Experts of a small language model: width 512.
Below are experts of layer 4 (counted from 0) of a mixture-of-experts language model. Rows are named router (the router's row for the expert), up (a neuron's input weights, with its number), down (a neuron's output weights, with its number) and show model dimensions 0-127. Each number is 128 + 32 x the weight over its row's rms, rounded and kept within 0 to 255.
Before each expert's rows: "comes before" lists some tokens at least twice as common just after its tokens as in all text; "comes after" lists some tokens at least twice as common just before its tokens as in all text. This comes from a sample of Wikipedia text that the model never trained on. Tokens count by the router's weight.

# expert 0
comes before: "\n\n", "-", " The", " In", " He", "1"
comes after: "\n", "-", " 1", " 2", "\"", " 3"
router [154 132  80 120 183 145 146 167 156 150 141 103 157 159 110 147 134 127 132 114  90 149 131 166 143 142 148 112 122 142 121 107 115 179  79  69 156 180 117 137 183 162 102 163  72 135 152 106 103 110 131 152  95 186 154 163 123 137  91  94 199 110 134 176 148 146  98  63 132 156 110 122 141 150 172 147 106  96 148 121 122 185 116 205 161 102 125 122  56  96 152  88 184 160  78 104 143 158  47 123 109 101 123 131  91 161  84 168 153 152  69 114 130  93 125  85 140  66  84  84 170 104 107 110 162 132  76 122]
up0 [178 125  96 177 105 122 144  80 156 122 133 184 135 153 169 157 128 115 121  51  70 171 158 153 112 128 133 171 105 170  92 137  73 138 132 159 118 137 139 126 144 137 125 123 107  94  62 125 168  54 117 113 145 125 158 122 117 134 145  94  83 170 117 115 189  92 149 176 129 185 144  91 116 126 126 101 132 135 155 130 145  81 104 169 203  97 165 123 157 133 122 111 124 118 148  99 176  96 114 166 135 174 167 126 180 158 140 106  70 174 119  46 126 129 148  50  82 124 137 109 132 134 127  79 162  98  98 182]
down0 [100  61 132  90 129 129  94 124 157 106 151 111 138 121 122 191 146  71 160 153 119 131 133 161  84 188 163 170 110 173 170  92 151 117 113 141 189 125 118 136 137 146 207 106 168 119 102 130 118 159  71 142 189 108  69 107 123 131 199 167 161  95 123 124 126  65  87 144 148 149  85 128 127 136 170 105 112 128  90 175 127 100 155 144 116 131 123 126 134 116 115 130 125 117 106 116  78 127 120 120 133 126 111 160 139  86 121 141 137  86 124  81 168 147 127 107  57  98 190 131 185 105 142 126 101 126 100 116]
up1 [134 145 176 123 212  82 103 170 145  76 114 155 141 105 106 162 190 149 122 112 120 124 132 131 106  65 111 146 114 140  96 137 104 137 152  66 151  33 110 119  89 148 155 134 155  78 121  70 131 129 153 150  88 180 138 139 129 144 141 141 113 108 137 116 131 126 100 161 138 119  49 104 109 168 105 131 118 138 120 158 113 107 159 142 150 120 159 125  51 138 135 160 119 201 145 136 138 160 138  75  91 106 130 155 137 106 152 167 125 142 170  53 135 156 147 115  77 123 161 136 184 126  93 124 147 174 128 115]
down1 [160 192 121  70 132 109 157 157 211 113  89  99  46 117 137  73 154  77 148 180  87 131 122 130 147 111 107 207 178  54  86 164 126 132 165 104  79  15 151  96 126 115  41 122 123 131 186 169 148  88 114 138 108 187 132 122  87 123 101 183 144 121 130 174 106 117 174  91  79 144 175 164 147 136 112 156 185  85 135 118 134 124 110 155 129 175 150 138 116 169 154 121 121 127 126 178 153 154 104 137 162 137 154  94 104  80 117 126 136 188 127 185 126 152 102  68 138 102 128 130 116  98 206 147 157 126  95 190]
up2 [143 121 123 127 111 198 191 160 117 156 103 150 111 199 194 112 133 110 134 151 120 132 109 179 149 143  95 114 119 181 117 113 138  42 101 124 110 121 141 150 200 152 166 133 150 121 166  32 137 119 162  98 106 140  77 150  79  90 141 190 195 116 122 113 135  75 124 153 139 170 114  98  57 111  83 147 175 121 107 136  46 121 141 145 168  87  88 147 126  86 137 114 183 111  83  97 119 138  95 156  71 112  92 115 137 139 197 153 121 165 122 126 160 140  74  87 135 154 156 124 150 138 135 102 128 115 108 121]
down2 [134 141  50  88 133 105  48 166 145 121 141 114 142 108  98  95 135 142 146 113 154 111 170 111 113 113  98  96  99 125  88  31  97 155 151 111 163 230  64 159 146 112 123 139 171  44 172 121 159 127 112 101  90 105 131 107 149 141 170 142 122 175 172 129 115 149 147 122 128 129 102 141 127  86 137  98  72 119 144 113  72 151 147 121 131  97 135  98  85 109 149 155  90 185 114 145 116 190 107 110 136 117 132 174 149 118 141 138 115  82 153 152 136  77 119 183  81  99 207 158 157 124 128 138  89 149 139 196]
up3 [140  81 129 161 144 198 157 136 105 145 146 102 184 161 211 121 110  87 101  83 137 200 135 103 143 148 116 124 123 121 102 134 154 116  94 121 190 120  88 150 172 153  89 117  73 143 115 160 118 109 117 153 109 133 173 139 102 123  83 111 137 142 123 137 156 183 130 128  82 156  89  90 119 147 113 105 113 102 127 161  88 101 103  99 139  90 122 189 102  89 105 108 123  97 133 193 143 100 134  89  72 137 112 110 130 131 130 143 116 138  91 125 137 185  64 108  98 175 145 140  78 111  70 164 107 129 116 139]
down3 [129 166 134 130 141 121  89 130 158 136 173 179 122 107 119 131 111 119 149 152 140 122 122 107 102  96 168 112 176 120 130 158 101 225 151  83 118 233 127 158 154 134 146 196 140  87 178 155 123 108  72 182 155 115 115 116 125 144 131 131 165  77 141 146 115  72 209  24 145 187 103 157 153 128 164  97 153 132 170  91 129 128 141 184 123 117 110 125  44 148 105 132 187 145 121 126  87 162 135  79  81 195 201  90  99 110 130  66 172 163 138 147  67 131 178 180 177 126 105 151 145 128 189  83 171 104 141 122]
up4 [146 118 168 115 127 137  72 110 116 141 124  91 170  78  68 133 115 122 189 169 205  78 110 175  97 126 144 171 105 110 128 143 127 131 111  67 126 118  88 123 138 144 104 151 133 132 136 134 134 102 137 189  82 101  42  99  82 111 138 160 144 111  91 138 121 113  86 211 138 153  88  98 139  74 146 179 146 138 164 105 100 110 148  92 117 134 110 171 143  79 154 142 163 179 110 134  76 173 147  14 147  67  80 129 102  96  72  89 136 101 107 130 125 167 113 141 177 152 113  65 105 227 170 140 134 114 148 104]
down4 [ 94  73 105 130  95 189 114  93  98 124 149  87 139 114 116 114 111 165  57 130  93  74 151  65  92 144 102  78 154  90 121  76 153 153 133 104 144 121 109  86 156 124 151 215 104  80 179 142  99  78  90 122  73 120 173 103 116  91 123 152 127 126 111 195 116 138 161 201 128 127 166 181 152 142 145 135 197 167 185 122 140 122 154  95 117 102 161 128 145 137 101 172  99 189  92 134 126 172 121 169 119 108 126 166 181 178 127 142 148 133  82 173  99 150 104 122 171  91  93 145  98 134 125 133 146 161 130 152]
up5 [113  97 144 148 123 189 167 169 167 137 143 130 146 103  88 105 140 119 139 112  97 143 108  67 219 129 129 124 140 108  72  84 129 168 124 110 172 102  75  96 220 153 108 102  95  72 132 112 106 110 153 132 130 167 112 125 110 139 136 105 105  94 132 149 147 122 169 113  85 174 140  89   0 131 133  85 104 114  46  83  88  87 121 116 161  73  94 183 124 134 138 174 137 149 123 160 137 156 167 126 144  92 105 106 102  97 149  82  93 107 133  54 127  98 117 113 107 136 151 154 157 103 125 108 132 147 109 130]
down5 [143 148 127 130 136 110  86 144 159 135 160 174 144 129 125 133 149  87 115 114 155 181 158 146 133 160 188 113 122 141  89 145 132 105 107  77 136  90 134 111 104  71  94  82 137  84 127 130 129 144 143  75 114 163 114 147 140 124 129 134  65 183 128 105 129 126  84  57 168 163 179 160 155 135 131 100 136 110 173 156 128 106 129 138 109 138 145 106  68 154  51 170 162 105 138  86 150 114  57 115 125 164 154 124 164 148 150 122 121  95  62 145 122 131 126 163 114 162 163 117  86  91 172 114 130 113  82 114]
up6 [130 136 161 104 154 131  97 111  98 110  89 117 110 133 125 135 166 117  73 122  80 132 130 122 174 122 115 137  91 118 108 126 150 170 221 128 161 130 108 132 115 179  42 130  99  91 209 110 114  92 158 110 120 177  36 125 109 103 165 138  74 138  81 104 139 107  82 137  99 158 161 144  99 137  72  86 148 160  82 106 160 113 169 118 125  79 131 104 146 148  85 120 133 141  78 177  96 123 110  87  81 220 138  95 171 118 112 171 139  85  87 161 115 129 119 250 108 201 192 116 172 127  98 148 191 116 180 126]
down6 [ 86 144 143 127 128 114 138 163  78 143 101 168 173 172 126  79 130 143  70  92 112 134 163 110  83  85 109 144  95 131 129 142 113 106 168 144 117 114 140 188 203  99 125 127  90 141 168 150   0 123 150 142 111  87 141 110 151 139  69  74 155  78 138 129 119 112 104 162 116 118 119 120  92  81 138 155  86 118 111 186  52 162  72 133 139 151 114 144 115 153  89 119 148  96 121 100 168 141 164  96 171 113  87 128 154 145 114 164 122 148 167 139  80 134 150  99 129  90  86 135 216 127 138  35 149 134 127 122]
up7 [141 132  99 139  52 113 173  67 156 119 121 114 156 197  61 133 132 102 131 141 133 119  93 109 143 126 127 169 122 141 165 139  94 129 127 138 114 122 107  71 138 158 113 168 135  82 124 184 131  74 138 183 110 119 155  79  75 105 158 109 122  95 124  84 201 159 103  79 132 178  79 118 122 127  87 167 118 176  80  95 105 131 157 128 154 146  96 160 131 136 125 177 119 155 105 149  41 126 135  72  66 166 114 127 104 177 110  79 103 130  80  99 136 123 122 201 105 127 161 120  80 111 169 161 180 144 143 169]
down7 [119 115 141 153  96  92 152 110 169 133  91 128  83 169 104 114 164 125 119 161 143 125 101 150 111  90 122 142 101 135  98 126 100 146 186 105 147 116 186 169  64 178 174 196 120 139  65 119 104 141 127 106 126 126  64 168 142 119 123 158 184 125 151 115 153  81 114 118  92 106 133 108 132  99  86 176 124 139 149  89  49 153 139  74 103 137 105 206 130 183  97 172  52  89 131 126 121 136 164 100  91 175 150 144 127 135 122  69 119 152 121 135 120 164 140 123 134 145 139 119  95 139 117 110 129 120  65 127]

# expert 2
comes before: "|", "-", "s", "ed", "ing", "The"
comes after: " |", ".", "|", ")", " co", "^"
router [ 79 167  90 126  90 158 139 170  82 169 160 111 162 181  74 117 159 107  78 104 114 142  70 154 161 128 129 106 111 157 129  80  72  98 110 118 160 104 150 156 118  92  67  98 128 126 131  76 114 126 143 176  91 130 175 122 156 103 124 137 156 106 192  66 137 144 152 144  97 152 148 141 145 140 120 159 115 111 120  94  56  79 101 206 115 125 130 159 176  93 214 102 172 117 172 124 101  69  97 120  98 113 126 157 152 133  96 138 157 133 145  38 107 158 120 125 119 141 132 120 152 126 117 108 138 123 120  69]
up0 [135 101 112 162 124 149 139 152 108  71 215  86 131 127  87  80  73  54 123 152 147 157 120 121 151 145  82 177 108 141 172 141 124 140 144  97 106 197 137 170 113 125  75 103 148  92 147 203 135 124 149 152 123 148 154 106 100  93 207  87 171 128 142 121 163 143 159 131 116 143 133  93 148 102 117  82 165 141 128 109 145 140 136 130 184 134 148 103  90 139 142 127 169  75 145 139 103 107 174 146 172 137 184 170  94 153 109 121  84  92 172  98 105 126  72 130 116 121 115 137 134 159  97 145 135 121 168 158]
down0 [184 117 130 220  90 127 183 135 110  86  95 183 133 149 114  83 159  82  76  97 120 119 107 158 116 190 159 162 145 101 165 127 156 164  99 144  89 118 164 130 108 113 135 120 123 121 126  53 102 149 165 162 129 104 127 152 128 140 167 146 113 146 140 141  63  87 119 119 115 144 133 152  97 113 139 144 114 125 126 153 159 125 202 165  87 109 132 135 117 102  89 149 166  91  68 115 141 113 184  36 136 165 157 150 118  68  74  76 119 118 164 110 135 136 159 128 126 138 202 104 129 118  69  64 124 128 163 140]
up1 [104 148 153 209 158 160 147 153 104  98 136 140 170 144 170 118 136 137 114  96 144 135 157 172 156 139 133 114 129 146  87 146 144  93 120 130 123 148 164 132 134  81 136  94 100 115 131  78 111 112 163 163 155  31 155 158 170 130 101 138 174 119 124 104 114 136 130 138  81 151 113 126  99 102 142 132 105  84 124 118 132 109  99 119 130 107 101 101 158 108 158 109 100 115 132 144 175 138  93 140 120 130 138 139 113 101 174 135 139 160 100 119 110 176 178 130 156 107 129 150 125 148 111  98 107  83 115 117]
down1 [144 124 159 164  97 138  68 147 134 110 110 114 160 120 147 148 167 131 104  94  96  84 130 165 169 140 109  85 118 176 172 139 214 110 111 135 108 134 125 146 109  99 145 111 134  97 108 125 134 169 142 162  97  68 107 156  97 126 131  86 112 124 128 159  97 153 111 122  56 154 205 148 137 156 197 127 112 140 146 135 158  82 129 176  95  98 129 114 105 102 152 110 103  86 136 216 103 125  82 144 131  89 114 103  95 113 147 173 139 179  99  78 164 113 113 112 159 120 154 107 107 129 106 127 145 130 101 175]
up2 [123 178 149 157 144 148 132  81 146 132 116 154 104 105 155  86 175 143 133 131 190 107  96 105 114 171 177 118  98 103  74 134 129 149 103 132 138  73 129 135 158 124 128 148 112 180 128 153 185 130 110 129  96 126 117 116 123 122 151 127 169 150 137 127 117 161 128 159 141 162 113  83 167  88 159 102  75  79  60 131 117 133 151 121 157 134 133 116 108 106 105 171 108 143  91 111  58 160 168 140 122 130 218 144 118 141 180 120 181 157 152  85 144 139 203 118 138  88 161  92 135 157 131  99 148  94 107 165]
down2 [131 100 125 132 132  99 129 154 111 132  83 132 139 179 179 121  96  97 115 117 163 105 112 112 128  94  78 125 109 111 141  34  88 179  46 129 184 112 116  60 116 102 140 196  90 120  76 186 131 143 107 100  87 134 127 129 125  67 117 186 155 131 137 182 142 124 134 210 106 130 116 142 138 162  30 181 185 138 147 133  96 126 137 133 171 120 138 143 143 147 122 128 133 142 156 153 144 160 128  90 134  86 132 114 134 109 123 120 158  97 171  86 141 155  85 102 159 118 124 104 142  74 113 129 146 120 119 160]
up3 [135 135 147 128  67 141 144 167 113 110 190  77 120 149 149 102 150 107 169 124  89 136 187  95 110  86 209  93  98 140  71 154 132 145  82 119  92 147 124 108 104  94 125  82 120 105 129  92  77  93 167  72  48 141 102 130 134 133 141 165 153 136 153  95  68 157 137 134  88 125 121 121 204 148  76 119  99 142 120 134 142 149  95 112 151 116 116 175 130 197 161 126 172 151  35 156 145 149  98 139 149 118 157 154  69 138 103 124 180 143 141 113 175 149 104 113  77  97  58 103 129 131 126 145 127 139 113 141]
down3 [136 114 174 192 158 178 105  74  99 115  64 132 197 139  93 139 141 133 113 127 109 205 161  86 124 132 162 148 166 111  78 107  77 169 134 124 193 167 104 115  94 173 178  87 149 137  79  89 145 104 149 103 165 151  75 163 198 166 118 110  92 170 107 113 143 117 121 139 156  89 157 105 134 123 141  89  80 207 170 172 155 136 133 187  73 125 106 131  87 118 118 162  87 109 185 153 102 102 124 102 118 144  81  84  91 150 154 128  76 105 177 136 104 123 155 128 117 197 101 114 118 157  66 160 126  96 132 109]
up4 [ 73 111 123 138 182  97 138 157 144 143 126 116 150 114 134  88 179  92 150 125 118 122 118 137 144 163 148 137 123 138  71 141 145 118  86 113 149  88 148 186 144 124 150 110 136 112 109  59 137  94  97 102 120  94 153 183 154 150 123 127 172 120 143 149 140  93 135 138 111 102 132 185 182 104 107 109 188 125 174 135 130 118  87 104 121 110 116 149  94 111 178 119  87 127 146  95 117  95  91 128 102 128 109  72 129 106  89 145  53 162 128 151 129 175 165 102  95 118 119 101  86 110 142 212 103 106 118 115]
down4 [113 112  78 116 156 162  87 196 139 122 156 166  90 163  48 166 133 159 109  71 130 148  83 122 164 113 164 118 133 192 185 165 161 147 121 165 152 128 140 168 106 144 123 132 131 158 146  84 137 144 155 127 139 114  87 124  92 135 132 104 116 127 136 159 142  92 107 122  66 109 104 187  99 124 118 132 100  89 102 125 158  94 133 142 134 144 170 108 155 104 139 172  99  61 108 119 131  66  91 154 110 119  64 120 132 125  65 162 173 133 122 143 157 124 142 132 118 133  86 105 117  86 113 109 137 140  87 207]
up5 [157  59 124 155  94 155 150 105 167 105  70 188 148  61 179 144 132 133 194 164 103 100 137 144 159 158 126 106 133 119 157 110  88 121 118  87 110 159 129 174 141 102  94 133 180 111  81  94  81  86 149 147 126 146  82 163 160 168 142 136 126 160 140 106 143 141 125 147 153 168 155 156 107 131 123 130 121 152 129 143 170 109  90 152  46 105  71 134 151  89 152 130 125 206 121 141 136 130 164 115 129 167 224 191 167 120 145 141  99 135  69 114 134  93 174  52 138 116 108 155 181 111 153 144 125 109 128 167]
down5 [115 210 128 119  89 127 128 137  96 203 144  98 119  86 157 154 111  96 195 111 153 116 106 130 123 187 144 115 157 111 113 117 137 115 129 172  73 103 127 121 120 127 142 180 152  82 110  87 194 108 107  87  99 100 128 132 168 141 141 165 160 102 175 141  97 115 106 103 121 140 135 108 175 177 117  68 114  66 137 141 104 138  56 153 146 114 107 152 109  96 134  90 130 136  93 103  92  67 160 152 153 143 190 142 118 189 186  85 138 101 145 114  63  92 154 121 106 141  81  95 144 125 133 100 163 138 170 119]
up6 [121 122 120 148 132 135 136 181 171 140 165 124 105 132 110  91 150 128 124  82 143  68 145 169 108  77 134 114 118 110  87 176  90 162 165  87 149 139 111 102 148 137 103  96 146 152 182 119 114 123 138 167 137 180 113 150 103 106 101 105 115  87  91 119 113 101  69 117 122  98 150 107 118  91 141 109  98 134 143 126 146 168 136 162 130 123 140 120 108 108 185 178 125 172 130  77  78 163 176 114 142  82  89 174 116  86 155 169 118 112 143 172 153 182 137 139 134 139 115 168 149 136 121 205 198 144 119 137]
down6 [130  49 142 109 135 168 107 107 145  39 104  40 108 100  82 136 135 156 117 131 200 119 149 101  88 105 120 126 133 101 119 131  97 143 188  85 116 209 140 146 120  87  97 134 143 142 130 115  38 161 135 148 163  92  62 121  96 171 110  93 138 129 123 171  62 161  80 172 178 147 166 120 218 138 119 127 157 148 125 103 114 163 138 102 123 145 129 114 120 157 134 116 110 113 118  78  82 123  94  91  88  93  81  99 136 136 168 116 160 117 221 158 139 112 117 153 122 144 130 126 111 129 162 142 150  57 185 176]
up7 [172 130 163 149 126 125 140 150 143 124  38 174 154  82 119 165 173 112 134 134 153  78 124 152 137 128 126 130 122 107 118 107 120 167  70 106 163 122  94 109 169 135  62 107 162 102  85 120 123 141  93 117  88 105  79 106 144  53 136 109 111 112 133 148 120  92 130 126 133 208 175  84 137 129 180 168 127 121  92  48 164 129 167 136 128  88  96 124 132 125 110 174 123 187 102 158 224 154 107  98 143 126 111 113  96 112 213 145 117 132  88 180 114 167 114  53 124 149 127 112 161 135 116 144 155  76  95 190]
down7 [159 205 139 138 109  82  73 166 183 133 111 171 121 124 124  49 125 122 104  83  89 180 184 113  77 190 113 133  48 165 163 198 164 154 117  72 105 129 137  86 128 111 164 173 123 128 207 150  80 159 187 119 134 156 143 144 157 130 115 127 143 118 122 109 171 172 110 145 124 121 142 123 113 119  64 178 118 135 146 166 153 117 154 154 145 120 154 140 123 106 144 101  46 164 111 118 125 123 143 114 126 133 116 180 165 137  91 158  82 130 120 139 166 154 109 139 100 144 148 115 153 110 178 131 103 125 143  81]

# expert 6
comes before: " |", ".", "–", ";", ":", ")"
comes after: " |", "|", ";", "–", ":", " ("
router [110 187 139 129 166 122 123 151  77 165 124 137 156 118 104 182 163 143  68  91  90 127 148 200 160 122 158 145 131 102  93 147 108 105 114 146 104 156 108 106 156 107  80 136 106  83 153 125 146  56 196  87  75 116 144 161 103 139 137 209 185 115 119 145 141 124 119 118 148 134 124 119 108  90 146 113 123 131  48  88 136 129 114 225  98 105  50 207 119 120 159 148 128 209 150 129 121 143  29  69 111 126 135 173 161 135 141 124 101 121 103  85 122 148 113  98 162 164 148 115 179 185  86 149 120  48  69 133]
up0 [ 63  61 194 136 148 114 128  95  76  87 122 122 102  48 203 101 178  85 104 129 118 102 190  99  94 158  62 134 122 135  97 106  87  83 161  83 114 153 157  94 157 127  37  96 128  89 159  62 156 128  99 154 117 165  65 148 104 130 144 174 108  96 162 179 194 114 109 128 115 171 145 124 119 143 131 123 144 112 145 132 124 135 103 142  87  88 149  98  68 129  76 132 168 146 127  87 168 116  89 106 152 189 128  76  97 117 147 216  66 134 104 101 105 125 165 100 172  89 132 179 123  98 128 116 174 120 127 171]
down0 [ 89 128 151 146 107 140 147 121 170 120 122 143 137 171 106 132 126 151  97 137 164 161 165 131 138 106 163 159 147 126 145  83 140 151  87  93 134 118 180 134 136 181 104 126 100 131 171 168 104 167 134 120 138 128 112 171 121 144  79 125  55 132 170 119  90  89 140 155 105 121 111 132  53 152 148 117 156  89 131  86 141  51  94  97 151 104 188 139 103 166 136 132 119 113  96 136 159 110 188 139  75 154 162 141 136 134  71 129 151  90 129 122  87 179 161 163 152 114 180  81 138  63 138 109 128 163 183  51]
up1 [121  69 129 152 125 208 158  90 211 131 127 131 161 186 139 131 133 183 146 161 104 193 167 156 126 172 155 154 125 122  68 113 148 116  98 167 189 169 103 105 163 132  90 150 124  68 105  99 151  80 140  93 104  81 107 131 122 103 144 158 195  60 122 140 150  78 109  96 145 116 135 113  97 170  71 170 190 118 144 179  57 124 101 128 104 117 121 123 124 112 162 127 156  70 133 106 211 135 114 119 103 163 146 166 103  93 127 168 128 216 105 144 130 109 143 124 158 122 114 148 128  63 133 144 140 110 154  79]
down1 [123 137 143  88 148 140 128 169 151 100 108 128 153 153 136 143 107 112 200 164 157  74  98  73 118 133  99 156 164 157 122 125  96 101 125 137  92 143  99  91 111 115 133 108 141 165 156  82 128 141 156 138  79 119  88 107 173 117 141 116  67 135 124 155 103  85 133 155 102 131 134 118 125 165 145 145 128 110 180  76 175 160 109 147 145  68 119 130  98 173 157 193 122 144 142 118 113  74 127 131 130 127 154 136  87 139 102 104  86 123  98  55 117 120 152 177 114 157 174 108 198 144  82 117  73 185 116 160]
up2 [125 147 144 161  95 132 120 144 152 137  96  71  81 123  94  66 169 148  81 129 106 186 159  89 199 134 146 152 111 139  78 131 114 146 109  61  89 160 145 125 182 104  74  88 165  91 183  93 132 160 102 153 145 124 128  67  91 147 127 132 128 144 113 123 108 141 143 143 126 142 131 158 145 106 108 165  87 163 132 104 140 110 113 176 126  75 123 115 112  70 109 150 191 154 106 138  89 124 122 123 131 112 112 148 207  91 116 130  96 149 127  98 110 167 106 135 113 180 154 107  99 136  76 150 117 144  75 127]
down2 [150 107 146 170 145 143 144  69 115 100 169 138 131 171 114 187  54 132 140 158 132  89 126 103 114 118 125 155 114 107 136 115 140 105  91 129 115 183 114 153 131  91 134  95 111 104 151 138 129  92 110 128  90 126 148 151 102 108 135 164 167  75 110  70 116  86  72 125 162 149 129  57  63 121 118 131 163 172 129 136 135 145  93 119 126 119 156 170 140 113 106 133 219 111 107 101 146  61 154 170 121 163 130 134  96 131 153  79 105 132 136 146 106 171 159 132 154 126  87 116 131 135 120  19 122 131 177  41]
up3 [ 85  59  80 110 132 132 146  96  67 125 100 102 137  89 137  79 133 128 117 105 155 152  67  73 119  47 157 126 170 122 131 148 135 127 199 129 119 121 134 104 170 225 110 188 130 151 138 167 179 103 107 133 154 154 134 105 100 153 111 154 178 101  97 109 155 106 196  88 121 131 174 130 128 122 148 120 172 132 118  99 100 135 148 152 122 141 136  35 174 130 157 109 184 105 158 129 143  96 177 146 104 159 133 110 163  29 153 134  97  80 118 106 170 114 143 134 139  70 101 109 153 131 141 112 123  83 172  63]
down3 [144 122 119 119 155 126 105 125 111 109 121 115  98 192 144  87 117  81 106 159 127 158 183 122 100 101 111 111 100 152 105 115 104 119  83 119 157 109 141 146 166  90  90  78 139 129 147 138 150 118 144 140 122 117 101 127  90 110 140 123 127 127 170 141 174 154 129 126 128 105  94  82 128 101  66 145 144  89 123 128  90 107 140  76 126 101 119  97 142 161  90 114 120 157  84 109 124 160 109 134  80  88 133 129  74 116 100 104 106  83 110  83 122 163 122 173 160  72 119 162  90 119 192 117 107 117 140  69]
up4 [118  62 165  95 118 123 189 171 133 101  87 151 107 125 126 200 132 123 149 106 110 106 158 111 127 168 132 103 163 118  82  99 141 142 122 129 122 156 120 114  99 154 129 125 189  96 111 114 131 136 161 104  93  74 143 178 105 124 104 121 136 139 150  89 106 138 112 104 151 176 165 153 117 116 136 124 112 158 166 139 174 165 145 123 108 125 193 140 171 120  80 139 162 146  74 121  66 139 165 137  88 153 104 143 152 100 136 162 114 131 130 135 132  97 142 139  94 145 117 105 152 180 127  87 116 149  88 107]
down4 [ 45 129  71 125 107 180 104 148 144 123 130 165 115 113 122  79 101 162  89 139 148 134  88 184 178 145 129 140 113 181 113 161  83 159 127 125 141 162 101 100  89 146 107 143  80 126 134 145  60 116 110 135 137 173 140 117 123 145 157  67 108  94 130  98 124 183  99  85 132  99 170 183 140 123 146 124 122 136 126 119 119  76 203 139 115 128  96 179 164 132 140 111  82 148 133  87 127 161  99 135 146 115 125 156 120 110 103  49 146  86 139 137 133 123 103  89  86 126 128 136 142 115 109 176 173 104 187 145]
up5 [115 157 114  58 145 110 130 126 117 213 175  74 147 175 129 109 124 108 168 144 110 102 120 106  78  86 115 109  50 138 158 141 112 137 110 188 112  93 103 108 109 101 160 128  86 153  88 108  98 106 124 160 112 106 139 113 117  58 103 125 177 133 137 169 103  87  63 122 157 133  77  97 141 170 104 151 135 103  64 162 126 163 138 114  84  87 139 143  83  69 163 109 131 149 141 184 133  58 115 119 133 116  87  97 126 132 175 157 152  79 155 152 105 154  85 170 109 150 147 117 111 131 175 126 115 164 101 170]
down5 [122 145 119 130 124 119  56 109 115 135 116 149 116 122 134 120 146  64 148 131 139 153 111 116  80 162 103 138  93 102 182 153 108  95  94 124  89 115 105 148 191 111 156  69 141 140 128 142  91 129  91 139 143 184 127  71 137 109  74 129 197 134 101 128 152 157  94  71 145 106 183  75 159 239 116 132 113 104 196 162 212 125 101 148  84  94 169 150 163  91 101 131 109 110 152 113 123  77 163 194 140 101 128  93 135 136 104 123 167 102 140 148 150 161 137 172  89 102  93 140 140 128 122 139  84 171 103 138]
up6 [120 141 163 136 130  88 128 146 144 164 134 157 111 129 146 210 139 122 129 116 184  72 159 139 151 109 148 135 125  83 122 148 154 117 131  98 187 122 111 114 154 138  93 155 135  64 139 155 183  34 145 103 147 104 126 106  98 113 124  92 179 150 168  80 157 148 138 124 143 171 117  78 154  58 113 106 117 164 103 153 105 122 177 194  98 126 107 134 146  81 156 146 110 133 103 195 125  72 161  97 129 162 152 139 145 139 144  86  77 131 135  80 148  99 126 170 114 104 144 159 103 112  80 122 120 170 179  75]
down6 [137  94  70  85 156  99 159 151  88  76 123 121 121 135  98 135 124  98 102 195 111 164 174 167 130 128 129 101 153 113  72 150 187 154 113 120 151 129  89 145 111 116 171 145 156 179 109 133 110 172 105 115 133 100 176  94 147 112 107 126 127 155 134 109  92 142  90 151 134 119 110 174 101 163  77 106  52 111 101 126 116 107 107 125 183 103 112  89 117 105 102 149 225  88 135 141 165 148 143 129 113 121 165  96 143  84 105 103 158  84 105 119 163 134  88 110  90  85 171 123  72 173 124 177 168 114 102 134]
up7 [133 180 165  97  65 185  96 117 131 209 115 126 153 134 154 105  95 117 151 112 153 138  97 136 137 167 147 129 146 111  87 148 136 112 121 116 144  89 117 167 123 217 112 117  65 197 130 172 178  71  94 127 114 119 137 139 176 154 133 119 142  42 125  79 172 102 105 105  83 103 110 161 137 128 119  93 141 132 131 152  66 169 138 135 132  77 202 105 151 150 131 145 183 113 131 161 112 101 103  87 169 182  92 106  78  83  63  97 120 158 174 112  73  90  84 156 124 122 138 124 109 109 142 149 104 160 143 147]
down7 [ 86 158 115 178 129 110 107 165 121  88 124 130 126 100 138 153 124 114 102 142 137 116  86  93 118 101 110  95  95 167 200 113 137 126  93 190 157 153 136 141  98 108 135 113  98 141 113 128 128 131  64 164 109 128  49  80 114 146 124 141 159 158 132 111  42 113 108 145 118 122 173 148 124 107  88  66 152  76 117 138 128 112 163 137 183 130 124 138 142 149 163 102 159 129 117 164  98 123 180 163 162  75 137 191 112 133 134 117 109 148 176 119 159 134  96 125 141 142 104  86 141 149  97  95 190 115 145 119]